{"n_head": 5, "n_kv_head": 1, "norm": "rmsnorm", "norm_eps": 1e-05, "init": "uniform", "doc_mask": true, "steps": 9269}
Below are experts of layer 2 (counted from 0) of a mixture-of-experts language model. Rows are named router (the router's row for the expert), gate (a neuron's input weights, with its number), up (a neuron's input weights, with its number) and show model dimensions 0-159. Each number is 500 + 25 x the weight over its row's rms, rounded and kept within 0 to 999. Numbers have three digits each.
Before each expert's rows: a language model's description of what the expert responds to. This comes from a sample of Wikipedia text that the model never trained on.

# expert 26
It responds to: Short vowel-initial pieces finishing words and names, such as is, as, os, us, ima, ia in Geiser, Glasgow, Genesis, Kagoshima.
router:522473465524497478557489509503524503518501480519493509501485478472537502479495485486471498476523523495468441510506501484471532477553489454468503475530468491467539472479474534488498507523468556523477507515463502466503466455543497540489503462439462519529492490512529518512538541486484492489520472506507505499531512507474482483518458481505483514466537491509539521514457484518513534498526477523519476524476460475468498468505515506443518481459478469478532496482471479511489525498508506
gate0:495468465507498525549503510507516535500510523485498521497481465510472502521451483514508534499496472489475518459428500490508527491468502494465456464431523510486489501477478497495487497511419504501501517509468485499514481491474504475480581487498477504477530494457504525490494477524499459494502529481540504490464523523499468537537474523515490514547478534527471498493514499512482498499495497513462480486496525537479443505489505513536523487448500496504482475501523510550500455480525521
up0:511494527487489505442504505532523473508520532490507516540491512481466510482535529525470506447499494504489486460501475505551521515539482492488523482489468519528497486497513471449515479529510512523462487525487518450505510511477479454538462459478542468466529455472537526490481495496495460512514501510493492471523511556520520498504533487496490521522498448519498449479497532528505462482518509478466516519501525540552508499526546527500481487508498511514512497497482475437490511465541487
gate1:455499452522486479495497518452494472509489495490520486511471563475520500491544466439475535482545530506518510502502568496530506535493443476488493457451520538518446514498508447495479512528483488501496489512472521531475496473533462480505511514460472490507483547481491517481527485539514475505451497529494511473468543500507530503501495498490486523477518510485499488533484475490513481484512474531501512483463514478487529503497518471483512466511487490461495505458501493494497534526546534
up1:524509498488513511510486502514494521529530465527470479490486451481538479534513508496512451496503500507472495456525497490525545515516480548495469513505509500513455519544499440467468466535509474487486546498472471486502520489501495483428524501509520508464480534522486466510508488504500490548463497526542507477523552478500472505469476504491514459481516498513486461503474498515527467517512518476517484488509482447520513510507470505529498524504498435516447484538489480484531558517508526
gate2:470475499526529557518521475528474504493471502523514494493459482467528570482492541504481474499507511494482517520458482488516503500497440483486538502484528513473487518480452495506527462449496455474523501493503440524514474494501517479519514499509490451504498529534484495535523515465524521493511512527521485503463524496474505510485487427504493466531477508484542488455498539522487524537490488524510511455481517457491525505509517488518466546478485497537483536492507508524494539497534490
up2:518462515492489489508479514477487477536525533514519499497458490504527533524455450500471486528491488512495495523517504518506525529503458509488470515529537507500500506508523499486505470475533527493478499483464439486451496482484509500458499484479496462538534462500536496490537512487541586520510493468470460507531495545467526536495499551508504528489540515523515498497519512516517504465444475517496483528521488519477510480504526467477481503483533535492484504477560485489464469480478528
gate3:513534462464500489507486497518503488512541452495492481494502474456495505535485504506477505483503525498494483484427532500523522492449471452493519500508442519508533476535550483491504474475525508510502490499472507528460533458478495514498500510509507462501500526489528501450503521499537520549525525462529497486485487485498523457567487524431525530499531529499507516492500527521527515499492509539535527469492479510506470497450504500480496502525473488495443464513461475482517501498530494
up3:475455494458456494510514489473527516543495467447498457503490510518481493536493506493533489524478495500491481550475501484520481502490511476467476546493534478526493473480505500502474500508529505488490496480490447496479512483507504497471495479471493467461481526511488477523468542455496525470478560491443504459467472545500498526497502525473522487512547521525500450520496493535548511513492523480543496506507475500503505508494540535511546463504424495523498525494475527492497505514546489
gate4:470442497464513522505493459516476518545508493481519487521477486501507527545446525519507475481491531516470504534509471474545542474500493502499531493537492481501496507510511470526491525483475498504501502503485457446503491461517535510492532482499472544500494539476505511507498488445534497535500551480512482506490489470452477503511536542550511497510508558499517549496481494497485543514477470493492509495484492548538511496445489485467474468478490469526484489529524504482462537494480534
up4:495507512503501516499514489474473462556489494452514477524452472519480512476459524508492523503494451512522482559493484465493518511503486493509511461526521514516493481488510529525510563523517520498516505471506524483512495528477488535485491533514496459543527528494488517520533494521486533526494482469553517515503553475513508493462533484529515501565473517520468519515516527487528493502461525507498501496483452483494537487426473497481499489445477485472477487457531515498486518501550498
gate5:484449531497512473525502495501461468512466534488462523490511510487539471458468557536518463485480502498513484508506493525511484552500498478523511526522497468461489464543482471481533499501480506500485537520511464508509513490543506513512497475490526484491534541515528508488493463450483499495500484483519476495526487504443514529497488493527494483508481483518446513481491459484507506510498482470494520558470524463434467488495467507524523445533478487509536504515481514459454476469524507
up5:508542564491493536522483484476500494480479557524485513504471520517478484512503482480508509491515497506498538505488497510479508476503519457508492498503487496560539547479532511507484470520480512467508468478491458540462470445503536481514533493529516530487505519559461460490503514531458497493556478486530509526482506471539514505508545525487483474500512550462509502476509519472503471484503510505520475532508555471486514478473505481493493498449558483491509474507507454505508538490476516
gate6:532494496478516462479487543464493498497509459534500495475501510513504462489491487483511524527475531519528514491481509510570523482527517508470496540463541483486519532525504477482513497473518556503522478491492519473479501481528438507592461505476502479474484491462491541491507519437526478496530496493507501505495517515577494484530484540501496494492497522481517513516521507494508530500485515529495472544506494520493477513470528508458507510541497496506482482500463447538503486455489501
up6:507496514485479534468524461495451506505481510480473475525475508434522567484521523499507479482470498486516514519512563503494501497497482500558487474519513526477538501510469469486510475516493533524483491489525510570508489472536567499519513468498487532490515520496490503482495504511492504527523516524535520505459445483491563517496513497538511496511537534490553462497491506492494509503526462494513514480478473487512458517520510455509515510492476458499500478541513543455490511521521512
gate7:496484472466503550464463530476535519504518521506521494467508502523513504508489472520506518507522497432484475485527553543500486491545509477515498496554489485478518470494454519495461467463495467530493526460493474554506513479546495498506507465506498504519518517520516505502521507538497509531507535540487498516499535448494491480487467472501498457483534496460530527506474503453523485492522505514483507537484519486522472519510513473439506505491484502461537517507417492501534499498501487
up7:506523542525506482514535549504497501519521485473478502505505491510495500487486492517473496527537484558501544561474548549506478495500532557501521522524499501481570516488485484491504532516495543495522515500540507500477483478478486509497478557519469510520520527509514495524511539434432497470512484489496488536525517510483470493521488491467492531529505524488475504493511496482531476520507500506527475500536478473453468494519488450548487521505553512522488505501494515447507510474486520
gate8:495500531550492494473501471485533499548487525494501525490484506496498504435534481486484526464535530514518508492445507484459532495525479517499500554471505520517489506521489513508537509451480505525526532457489501497521472483503525506466490481486506543512497530501449508448530486436499520497546508507498496541491564485470512467487484470503498522496518517522499500506501550479504498470506502502511500511551500468507519474502433478533493525495506448466485481513511529489537514501467540
up8:497495487525499464521537505491482501513523505483499467483501480479496480515462487498514481501512535445495504465525517479421529521502488526529507537512483546504494527514543510514490465483488527501496509506490479494526498551466482471472497502480473490478488477513480518488496481434479525473564502459486520486519484537521510509496505490515543497535478473488480487522472540488521557519566524527522512465524482533467523486505484515512502534480508446479477492515481542529511438521502508
gate9:482509518500480490520514503527469547504520505494526508446495468478472497529499497526515485480514490514525462510489509500480525495497481500500498531481519503510532547524472512559485530520475459507484479498495433454529510466499502480488533507452497520584500493506510484503510486460458482559485481535524491527501482484462468457504472550538510499472526524500509503479486496481479540493523483499502533491487428501444489509471506511539515485481467516514479498487497486516535526481467495
up9:468473490493499485517519492510463485475485500500546470523535525503532512506479442495495529481524498445489538568497467475502456545568537465498506538504523539455474480521510523483525469482512512488502511512506529486460480479497505490474534481516477452500502490513461502499520529483514458457516491488485477510502551499546520506505507471469465501528511493484514531519496454490498497493469476504504531515518525505530503552517529513512511547481490516445523488501508511470499498513523459
gate10:513502460455490486464489517489526479502463485544495515541490505539491465521499516506508460530516483493502468497493457543509525489465477519495492500499518440477523509485485485467470493533483498456555495505469503517537507503492493539475504499453512545491481526546437505515518511527564520506533534532491459497541529464531489515447475513441511485512528506511477498464502499533520484516512492524495506502494511495501499505524517514445514474507491453522468470502477510528505537492503504
up10:510468476518476488496491507515489490452488502493452499508519518525440536523506509465484474494547506488434492503486489480500502487494523452548465501500508536465501486504517497504473443515506518506483472475507519533520559474509481490542526479497493516531471540487520506479457524482531474485500481475496508457461506483540507516489518468512508490461515538484540512489514495519504497459492474492477545439471483480536512540479478455513501495470486565486503494521477455482499485519501506
gate11:561485486505467490495494517531483481495491505509509518528561496486491482481501533568473515508540514496444497496515518470525485497520491490524450525531456474461464521474518457481479495526500518473513536498453458496468492475448474483473494502504503522471511558522491508519465484484555501469536497558473526477546532484483531466504495501515486505467492507499517512511511534493477524525482504515519463507530479470485529510486531493441484496515518501534514502517528521493518485512503495
up11:497482532462502478474465534502499513494483514514519576532536510473488523488495502487535497525510484444510505469504503473536462498493510471545529515533495491463506511507529517465491480477506498502471506491454473537496496501520498474502489524454543513495413487536506539471443480518517487521486566491463507492494473505476500526493528509480508524501524516501531509513541472481475521504539443534515507479500473506528490500503516495465510483501492512495499521507463521518551447500513493
gate12:478494496523508503518477524532531453488473474479475480508489532480491535491514453485486525499525485465427486475553500493516533498476523493513469511499475524460479484531530486488482473499500467497525483467435497457535525511554478506510504498536512490519505495533491522484463500491474531512503492545486506517480538505527468497491522464503505474513507534524511527500461507472490488456488501470425504484481460525472487482504473531495511519509491476490506477540556512535530504481461468
up12:524466504500532522510497561529566478486480475502451560494529515480474496469489516519505497514493527537459495534509527466483516468482496520535460495549492494515510508506544517512480485477520507488529534425476493521479503522515534515535496496478496477476541482525486498464509536509505501515545524489476513506512537451513509506458489506479509498533504541507498498451488479471525502492480520535497559476463454487535482499506482505472480492500495475496519469482526487533514510544507482
gate13:505484509479510469454490515518507551456463535507541497532462532491492509470552500463522499507527503479485507471478538528448503532534500490509500520544481542477484514515481514507474493512541484540501499508490564492503516503517503503507510546491485461512464499475489506514492515515479503510472511510510525483459514529469551483532522501486497479490523514520519483453507509473513525474504483546517493518526467509521513471504520504539480514489440477446515458504470461480508518499558456
up13:483518536485480539527515489476507452506494477483505526519428483498508492511478518498487476503488497487498510539508471504471476502520456469469544467471500517503460497512537530499546498468463506512513507511499522539514466503496480504496489529496476459472471497460527512508540510479471513501498486479480497495464456506494485531497512526418496461494495523480434525531467517538566518535487512523487544542488497504474506518518516521513550487495499536483478497533533533470493503492498478
gate14:520479495516505527519518534526539501524501536458473490510532470512515548470510467497491450482496499451504497489511519486490561485467487520476491542480485471497509492494470495464485520450471480477477548515465488511509531510518509532529544446491537493566478502507521496528485499481492490504555532524484499535505474487509502496497478511495489484524471536504521515457479507473526535521499516498498539432483496514483502517561479540518499498520438513496515503503491539481524504481519507
up14:530456511509529510531452507529512469502496427497520514512479485539495510475502526469493541522458550527472514515481497543485531523500475500537531457507509561494492482471525541518504505509485502463506514479528471549457474511509527496496493499516473489474473468547491546473539498516481510481503495484484488477499457468480500490500485502475510520502458507518445451515496511506506513492456476497504507538486507484503528501512498451467544556481482475498468525504528470514480500504495480
gate15:486481487504501481527471525514452485487525514455509516548476561469518473486511485495496514509555482470493512502504507521475512522515520522429528516469497468480465483505533491495514551504496569516487505488478475532521527486520492502522494508487511508508565478489520535518519507467502501477516471483494469489530494483419503560482545535454499538551500471495480520499500468522509538540472492499481515520521495470482511512489497505536502472506510484493519523508495496522497536483534498
up15:531492504551512475541500544503531472537485538507467543476493499481500486461497510457508511496468519522511529551513493522471489478533511504522482536516492475561494473542501522456446502494511497518495517537505517488500487536491536519467511532467525487510511507528485499516515515520506465528543506489519493524518530495489474506486454498557520505495509507512510603484470524495534488478493513500511496529541506479499513510474464524477518503522475486541511522498485541479471522494457508
gate16:475485452491478516556471476509516486521508521499532489490492490474484482528495504503486517533467510515493476498518490481503526501501550527453472523496537511474496463482498553506529516466488569487485482507510479514498503480500531511488515499532484478505483511499540492543538534447507504517491509448555471514530517525503480497532488526507507530524450494499493504477514496494526542488493498470513474500436507536495516432511470477504514518506491534484549490447495485499427508494522492
up16:437511474478507475506467502512474483499476477480479460479521522514489481499477512536493452470513515526442504507469473463498501524519502490528499518503480472496445518509555511460489506480547504508567542494510497482497539493487504496459506522494496462516475508514523495484523509538492464494487529449498493516464490537425512516502530502518524532501492538511511517497481440509515543482486497485469506440522512502544503493487491459508489479511502519505516498494489428508530485493485496
gate17:518485543504496490489525487537485468502438527479515500515479548469512487492508462505526519480545503507478536520513530489504456477513482475497471487492511501491518511501440471437556494518490504495519526437505508472524540460501483464471461514491480566510500505490452536506518501489492530523536503469489518470501542527495504491496529510474513480532516510499510529477452469481515500476500487450484472519512462544515477495498527512467486510530486503520468487475500499509515470544503465
up17:507539485519467446496507509492508496513487521479466531517532497473526499501535508484507536484543533508474509495450528530463491496504506444558517496473497489498533510540521514512470467484509496483528501520440501509499523508458522536529491497510516484457507479488527445474535470524509504474510476525495488504432514465513495469503538511498486522527511526523514513510560516476456474491512504537500519508492447502475506479511508522526505504564526511496557514484516478549502517502506488
gate18:509521490527478500471503471553463523529559498462499524486478488498493514480500512481519501518483532466538456507536524498490524512495517472464529514445519536506518541454517497511484519535527500517491496523492527497488488482512534479510483543499509519512485474488522487484512486487459495469531474537534507496511413477459443518460514515476519492510467498534470461509536496484488493494552499530465485488516495486481495481539498472536506479528511500485482466494488490474545548507523528
up18:540535485474511468548543497528490507543540496519493533479468417422496542501518494489515494460477503509492510492503433506513504514529472494536488459498518476502464493485518486504525514518443504467550506474526497506496478508522494505539502511559518474499493528489519491496496511500499517516509499465492501548467481470532489509464508504471474481536491479499444503548495519483505489495518505510500484486461525497481541507491468499536502547492520533479484475474516523468513492499518511
gate19:481455501465500446468460496517506453533507468521509521461506491518502517477529501545489489466527477505499479480477504487487527497496502514478502522530464486523487551503527450509442513528456478502518531479469498434503533531492504544439517502479477533485549563520534525482499499481506517513502523505478494483511534502494491520543521491498528502513489511544479500512465522496508518477508493519486485494511485545516476479513482554497494494467532491476537513487490470458488501496513451
up19:533531574495488488500485497475539491495544504505464488504521514494505491477496490477516513472472532477517503501511551502483499520465476479490494455463496494517510510491460471506510552445513552470490504518487521531521511484507486482482501500539508508531508442458510468509546504494487517505554472527511524493508517518465498502481509517530495520495497495471465500450475432542501526543475506516477483475543509499492500512472483480474449473498473443508500504489544457523471500488500520
gate20:501510548504491517483477523553480495488511495453503504474514486533527494465498501488512507495504468466474515533458483491485544499504517473465494507527512505488485506494535491518505475484465479522502452477487461486467479500566521504523501496495503469430531525527552541520535466471510503479538473513528490477538499518483475468462506479539495516489527469473465467452516532518499493479520518509490491493492518518528526458520467478498468482467489520491469470482528485528450556502481493
up20:489446510516527503501509491478487515500507467492502515492519535501508513526537477512504492515511512490527480482562505485536515514511543489479514499497505563497535479489477477487508516521497487493518499534519517518482528483493542484511519489481532523442527467522487452507532535514502496502509514505528523484502528503492499479535499569473489468478501472559493512507514437503508483556509431555510481535521489473497490515503518496453487482488502485563491474487490514478477451537548528
gate21:475487527485485511461520512504509522538494529548496535473505446469518481532530490462555517505523482490493470483507498471463498501539500533532513482487506506469555503477513505499447492506466525528502502491500488481517484501535489518553490500468471532496525472532509507520503521500513542510502488537480493505508528536509482542531469496517482486525464463450503499494468483490490559522487492495499512472481450476521519540463513522485520491566535530519473520491562505486491530480519482
up21:514524486496483556517478476496495540483501507497481467446508473494479492463466490549481549507494508517495493482524484488495502531491498508514497516529487457544460462505481504452476513494482506483485498552542499450532464480489516482505523425535517521533490503510525491487513499448535535490469504490498461519481502543522514508491523494511500488502448501498549491507519507464480538523487493494508481507526514478534529489522517474430513507505465531527463524484532546492479497465519503
gate22:518532506539531482495527512510495473494494487468462519476512531502485497480499483491524535464571486485509511523516512465470503476489468519548511504535471489499519524531510488453494530498479513475528502486498550536479455490504526523511492501470454492449539491517484545465483521472533502477514491480490538485473491467560508458502557486557487483485530496512530516508446502473519493477551529488508495531508496517498453436470499520513492493504504481493506471514507488472497511480478506
up22:490513501441476470492471480449474503520463515471527465468527507526488509489511511458486524521538483487488494468524510499518502511494491494506512488496472528488473478513531524487499500521504483531487485475489486468525522512535463448477500545458512453524456505489478486565468497489504498504503549458504504513522498534492514533529510569430507486504548488523531508503519469522531504529525488479514506499461467487534499500504506527510525518510443464490485510496484536493536500478532464
gate23:479506467464504552475440484502474494460509483522474498532533530486473473483529519466519539499492523498482464503473527499497500476528499506508507536531478473503528474485509460480488522504515518507531489506497494499527479474491489513501525513463514527498484475482524490510481493541530487532544559457412497505437505524476506510520487494507496465485534511550509543494517487507460522498501468491492482492480517500479496507529536500511468476498455491484489511564507476494491503456548465
up23:503485463501512546482537529501475497472499474483501542467491485484488496506488472513461440453512501458480515523476494506489480473466455534497510489560451483513523524473532461485504486485495551503547564476509485518508521549474473528500505479539551516462494516477462517515467512531523497516516507534518547501513544465494484493520503522535504492497496512470506515508520497542538516498544524492513510499510508521500493491502507527519467523487477509484481540498500446482499539518473516
gate24:530465505503534493473505510538471505505454515488485517494476478541537487477452547510537496543495518439513477483518494501467494518518521540482457538518509461508521492511561555503465517539477542527483458506512519496473500497477522565518465538513493555494505502529508485521499513516457513503492474497511480492510469531488492496495528517489489506515444506541505502511508479522450517518527479528498515466510526508507514546523501499477491511502457511546541474509502480516490517497502531
up24:473507519477501501519498554506496547523542491536433505470489486489496451559496457478495524519534451546495468482541499493482516491524495456475512486525533540465467515497481485517491506521506512442494502496492500484508477502502476480463506524459504487501520500481531504467484529504500538483506516515478481518520463515515545500502488503503494498516557481497486468534493508516485534518523519513529480556473487542514504521471481491494549478491552484504512549512554506506485456487515518
gate25:505545477497493510515493529544498489522506517492493515513479529519479535499506516462520465495488521550525522464520456487493527483506483491496505470528543520474455500520496465534505531484489521541524535500460514508541515488500467537497448506497511461522526501485488536533523504485463495503534483463507513459515518487524548507446498476465497510503487514501532499495522542470537524509456494459481520471541465473503515539455505479506540508461483466523530503492479498489497475492560466
up25:457503493522494485514490506523493518490536476475509487512488509492495478545496506515491447503470468548514479568517487492503513503475488501519496513546528475516464504511483454500474515536487492471501543516476499521555500501491540470495495531501464473557501513551520485487542463482531504535502512482479478486511536501505547463457451487515493535527482505516469454510453472477532530459485517474494485501513490492477498514473467497514535535460511500528483433516481496518530502507516502
gate26:497488489474514475492516486446568521509495533515490465546502539511477523500513527496458461502505510510517500503527458502474470462462485518514489458479497483522528485510458500480521469519491532510523502522510477526505470569466531505483510460495531505495470493499484510481563507499512516497506501515492501547475468486478550555509467511526514493494506546496477509522521467477497482489458535471520518462506465526464477548514519532511503520503528519497481472464514556476484476506488509
up26:473504546479444474483513522494500473475477473510514508517501495516471513504501510498529462494472536488479503513549481505499495483461469541486465520535504517440526493481493504543523529480508508490510480510486544482527525526515523520509454515489448454517520530494461518497499489487524489534488483491483497514537445481504479514498556467491505517493482457521448529498490474523478489516453536507464495520488511554480517519496497500479496481510499502520526526551462495497429530495495456
gate27:523552511480472467484502429471464470510505497518480512532506459510490457477477504506495492514494507495439482498452484517499513526484520515511509496492528484496506510542520466520530454495436440550530528498508532517473504480530485459494525505549491510575475510487541485497521513491508523534505488495526487511512471473470518489496455473499502496556491497512510472486493515503489526492508523511501496545523485468496506459488512462513483532473451509525524487495476511494523457499510528
up27:497473464492519471508524535495483468536491540438503469482510551486523564535484506462516475497529497497518514508478529478493507545486469506485497515514514500520520522492503513484437503571460480455486510497494492499488507523529455512499483468458505518503549518457474521529494486491505502487498543538522473466497530493505502477509507499465510526478523486448494513492502500542510538473487507487499496488532454514470451542526538529524491463491464464503499518519520500514473503502530502
gate28:461507470462509531488497490516464531486544547507532498454481507541545495485494516501490485498514511460507488499457548497498512506528529524500508503548482565493501543491498466487478518497511477511490452492508480500525499477510461507506521483479474493541493535515492479508517514493502543515483526504518525525470516516521479492470489501524510461456511434553520476520485529508514539523592520466524490464492486491496518499506533517528518503518532551486493510487478522490477469481483495
up28:486439458481538553474503520491470482496495489505523495495482513512501490481490484453460477485517507539493511514483508523430447496524535492536473527501428519526520462517526486483480475500479497481507476499506492511512511514526485494479499498537470494481463518515486512515512488488515467468457473531492489503523506553521548495473487488454484543464469480494501543524511549517530485486518471487462512461496498447455507484526461500499522491498547502475489498546496518489504497526505481
gate29:500509527485504428480505512500495503522507533510509492480517502465519510491514500502505524477479466528492510514491536498505491532471508475509516510504475480526543470516502474466500497475494501506470486510528523504504506473541477559500483508498506489511439482497534537497510507469500589519511536486514459495489551510460455506526446511478502507524527483459531459475443547471492533520534501483535462504472475509538470472483515494527480514544491493491497508484475523456474478475483482
up29:513488504470541490455468465509467501500540485501484524464500479516547520534473530520523505488495468492521486538476538491512480494483534450459506528499491518496493493499507524550496497500490527497471477454524537492520540472552485485487502483483499463505468484488548501509538507457515544515491501491509480509508545499473557514518508501528497497534493486457486472534477519516487552568492493495503489490521551536532490442481502495513467482488513523525519488456463486482492474490485519
gate30:499506542475484465480486497457492526523468488458476531489486506470453511500535484488481493452476497483531482501470517496506484519499468550513467522510494516526523502499531500490526514542437506480544549511462492486519489511500523512505531480489491574513520508504480515494499509458493483502479497535463482528513542478484456460474507493489492486490505543512487516501470500479545470483532517483451489493482513492521487512491512541451482478490486486515564481530428492503517508513523460
up30:505509512488499533544484536480482507489531475531502539444526479475530470504493481543451499511492529507511493510512512485484462462474470492512487485505492479521522536498513540503498474483498473492510468498518524491502465516486428488516476490492487499439481478494502508537514512487523540512490494494461463515479474501494572544499485461509506516518517499497485487508518468511493503511514450496508558528533480506442537497499500508542529489497494553486472526466537504508550497500502564
gate31:488497471500489475508513490493484542511496482472506521483493527505501501519477564514526543563527511513519549454487517484493563521490486480509540504495508479481517495505498524527520463532482528506510505522512499516505513499498463512503492485465504430513526471502515550561441506513490525463522473451497542465457491532522476500502494487493483505491539499553501479550516490464488479515446469538499511536501472533517485497506541467510487472520487514528509517492490531491501505474514493
up31:504489489493495518494561516530502538501506525474542497537523519451513521553427519488514483491432474472503523461533483483504512509513476502505492524518501473467499504491482501453490492488500521517512461503537518505530493531519486489492487482458492486528519507494472492484481475492456510510504441538513525450494496461493545521508495517502516504492515485526502463477504517509528503494536503508548500491525518505495451501513505495490569487517463471517488549509467420537501516497495504
gate32:498517500523482494473434493537478489489474518462516491478494529501489513469542462472535511507539516511509520541525503478502483533545495503511488532517496483538486489528469498469467518530487486505498513492501515492457504535503485478486491490447493487493500494500507520480535507479477498474459498488490508510499524498470472542480495464537543462468521440511581543475464492503504487509561464478480484481505499478485516501458508513484480433510496482506512489522489476465509527491451457
up32:517511474510482473449490509513504523471479517482491487474505476516494495500549481509466534494509541581525487488491499502508514548479486511498523491454503470523517487509469499443449519485514495501496494543523478517488477485463460561516464483503483503499512506495537505528545528507519495464509511497473520504473497486514558483498474500463510462531434465541521463537506503474482485531484496478486521526530478507477493469468499534467538463503526529520511523472487476509503538503515509
gate33:506500488503482464501544500482523523523540519495490535488515520526478473491489472504507593466506488506513506466481535467487523528515471507482493496458509497499480468507484494502499506497505474504480467496454486479481479489491468472468473467450499520520529497479500538456460492453532518488509479472479512574486535528500464517525531496481495469494483481502469482498450527519540527477501508469453481509493445476539539529444502510520507481470507510495516520484471521518498492526496522
up33:509486523480444539502529502502459514519475536441493460513523480468513496485507485530499511479531509490523505522514529513498470527498462495470481493479541501463519478525491464501505485481536487503550531537523481496472532523493459529515544473483513444487530487552464557453494484495487488501491541517483510517491487539488488521516518479479493493512484497490473480502506494508490530522525481551500495530441487494497484523472505484447484472497496435490475481512522534483461479539512501
gate34:511459475494501522539451529493516480540541476468484499449486506509441530479499542529535484515489500554535471493472470497494498508499464503527528436525433536503517489493484468505543536512519532524509525511495473458495529532496494493490505518506483528509499534494491493484511498497496519505520472532495515541529476506525485470501458476465499486500501502517471506493505496515504534532514464474500515524477462542518520510496522482474471470504463524534529532547520492467546501460507493
up34:496509474529497526556523540535511509493537494557483538513468481494471481485507477548473460531504508531507497522541494541500494492538511495499530431540531493496479427480495467459491478508496485496490492499555507518501499479522535496525515543502511523447511512503504487502508511505523479500523474502488504500494512530493544556484471532513500522473485474518461504530492498501532495485494459534499512542464508513512503498456467478485504488540550540524508508500503487486447485484486523
gate35:514501483530465509511529513500478455506499458532465487523495548492428491514518532480495498490529543534485528493499528491531541485482486539525488488526540510496510551476509470525470456532474514510501473501522541525480452473487468492523515461479480511501502537523507473453548499474517528509471457555507499501477507516485461496515483492527503525467511515490509499508518518524507529507494490519495563525510497492445484493493499474539517495540473540495481495493541473490511518519460478
up35:535552535464520468514501528501494519531453541501489543437494454474528491461508494506519481490464492475529491469466463480504470524512425470503515505484496505505528525512452515470509559479495496516478528485506486487496509474505516498503474515492528501476531433483508505568491492540475494493488534500479501545505515456514465518495479513458521521515505484506480474488487542502484536500506519470522484487476511518501516481514519510486465507443480522491509505473467478504482537498488494
gate36:479508477535500581511526486487482479475532517520493490461497521493543531476474482541497499469501486522499511498552478498441513496527494498508530498503513502524516535436509525499520445519483489558482459511507510516515443527514490503523509487524500490492541525473506482535536512482547515498487460506527464478535509478507516565530490488526505531516479497492502468570467485486473483492527502501512464502536510523491501514464477529524468503510503504535509484501491469508482522480470512
up36:491520482533485536491478514547460514524525493526480496459488499489498472529520496498483529502527475462480514493483481483443503453505474467518476505497542537486463532467479490501476536486504508484509471475522492477486475484489489477520461482471526504507521474479503504525522465483506533430520546540511471461492500521453464515471487505512487567519510490499491470468474512520520499521489515522514495517513538514527475502528475478497471474469533544493508518513537526548497454459463509
gate37:499505513509520508493513505549510447472458530524507467495506486526496530510493507467508483507450497493524490503534511490473529545522463497506465472531512555484496484530456493457469492543525487487498514478535486483531487506537514506487498476514459498516522492476498501520475506521455485475487507503557508492553513473482503517515454483545544489484546532504503501503478485520519535508523462442493507506473470464467492497481459539462494476481468520546463502527494473519469510478488464
up37:481537516527506493465500504490490498461453520491471466485487486508531453513510495506546473494527488480481520521537516480449564553499501523519490463450517487511494536521528486473471480508492492524488544496431484485529528468480540484516494498492500502506489577523527489514519483492499458508496519518495516496513502524504475486539438527498493528504532504493519488506511530491509530524477493476491531524478446478508489497482511518525538499490457501496492484495431483508477491543459491
gate38:492484537492508499486507496520484536485456477523483532438491474525489508497493509496485505480494506509522480480541507508515488531490557507516512491529492512498494477506554507542521483505507482547512573489549472512525492519492537542528476486519520505519499501519480510553487534525446504472502474497491523570543540501510492500479490503486484486525522498482475480492477505518496518516544490472502510490530498477502504478519492561565472545539507493434501502513468475537485525490482508
up38:525535493500508531512490481498460537543506549478460494497504438479523490517493505450505494457504504495506466504520481498454530524499496522558494467520466471513488475537461466514466542510499504564509520482450528519530523489536484502536507511544526525485518533445494491513490505477495491506465512530504535475523498541504469523488501482486512458476442497473494463453532525479469471503495504512492489522489479470499523518502499464494477522489484490497487454501491520462486526498496522
gate39:535504502490495524469465503530471503540470494519514502459517512518499530500496483499565517546554530506482474484486481489489458521508471477527462493553466508430538497523487516496506503507447508484503537463502464517474554485505470484521487490496510536497502506533483510461519490512497553511507496475508535487491539503480515526468524481541533501478469476490524490513499491509498484450537518486471466461515495488496524528476492462471504520477477492454545506507501532522517511538508467
up39:484499487487510483512504499486524491481535521547473478490491528506523484510488534521467498520447513481531490489505516501497536500513544507462473486490514475519490514471496571459496464499493520504467507529547457500528473525465519470512507486516478512470475476506523431497524488473495483485484436523515473499516509539463482487505481519511511540499509458479467520507493511517476531537513512523535486520504480511468506451513497517473518434518554525505487523525512535480453493454469517
gate40:519489510515508524457506491510489506516507513515530513475506483508545562476496491483471456528518488490458465517485529519508459529504525476462463504541468496516514502503490524499479446461514476524509514499461477487505530486496489545490484475524496483484460529459502489546469480486525483562557498529480524470504538487501495505530505503531492507515511523470491501484512540497499545512558468504517502488513484472511564470476550514466486518456509494525537450500504516490523487535509498
up40:539482511508471470576530501488541493461459479517512517500519515497480479521456504514444532524518500536509496474553499497462513499498490524554493500510486507473471489490525515473505492524451553495501494528494518505548494526505524506510527503487507507487531473488483542488489532522481498456519457486465490470485488496538515488510490507519508458474552463539464545470502515510485435523510509510507483474486476496505478470512471502488459512498510492462508507515508435512479533508483519
gate41:503505519499482513483483522484475479526544498504470533455494507527471481465508465491514437472517450467493474510467540519496539532509485488524485507539502527503498504468549510473502506538481517482560523480522473452535533480504492473496521497481447513516515492498487487481500446480478477531471472502481487541479492520525440479505478500549535515509455526488473514498505497489475538496550500513477516525466529511490476464495503501503471521502464499485490476526475487462520462522467498
up41:484441485530490492527492495497486508511520495518473486503485456522476463489546554507498499521504479521514447495530479514469508502520495483512479423501459490545492508530528548488546494492504503520543521495540507464513514482489500517516475552511488478492498509471521539528520511507524481436505507481547524555500505510510482501505488541511487550512460467488508471501485482483524480504488540483488525491499511466494490516527507501471526484453511555480532501493522517494532505460538462
gate42:558479504515496499485469492488507543505545510494490509531521527492498474463481513511500483506522484507477459511506463477485477533490472497473508510519496481459462515458485522476471487490489554513474516494464547511483528531507538519488496461493489506470532503497508511516462529490479468465480465534455425457526532479473501477511477492457507505501527508451500540509480474471548551515470498494499469490441495514514520495506474481474483536522523501482502466544548516504497497496500493
up42:468480483528443483499463502482504452488501473495483499527532502531540505540462525496493474517496492505526508476491466526478492515476439522487494503476506466470502510519459437461570468520477510511520494483483484487488494541483489476497476480509452481482565498561503505498520513521435509543522514480512467496534499498458519499454510476525512484516486497470493517463449459497523489497501499466503489459549532521491492498477515473496490502500511506524512493512508523494494474493502535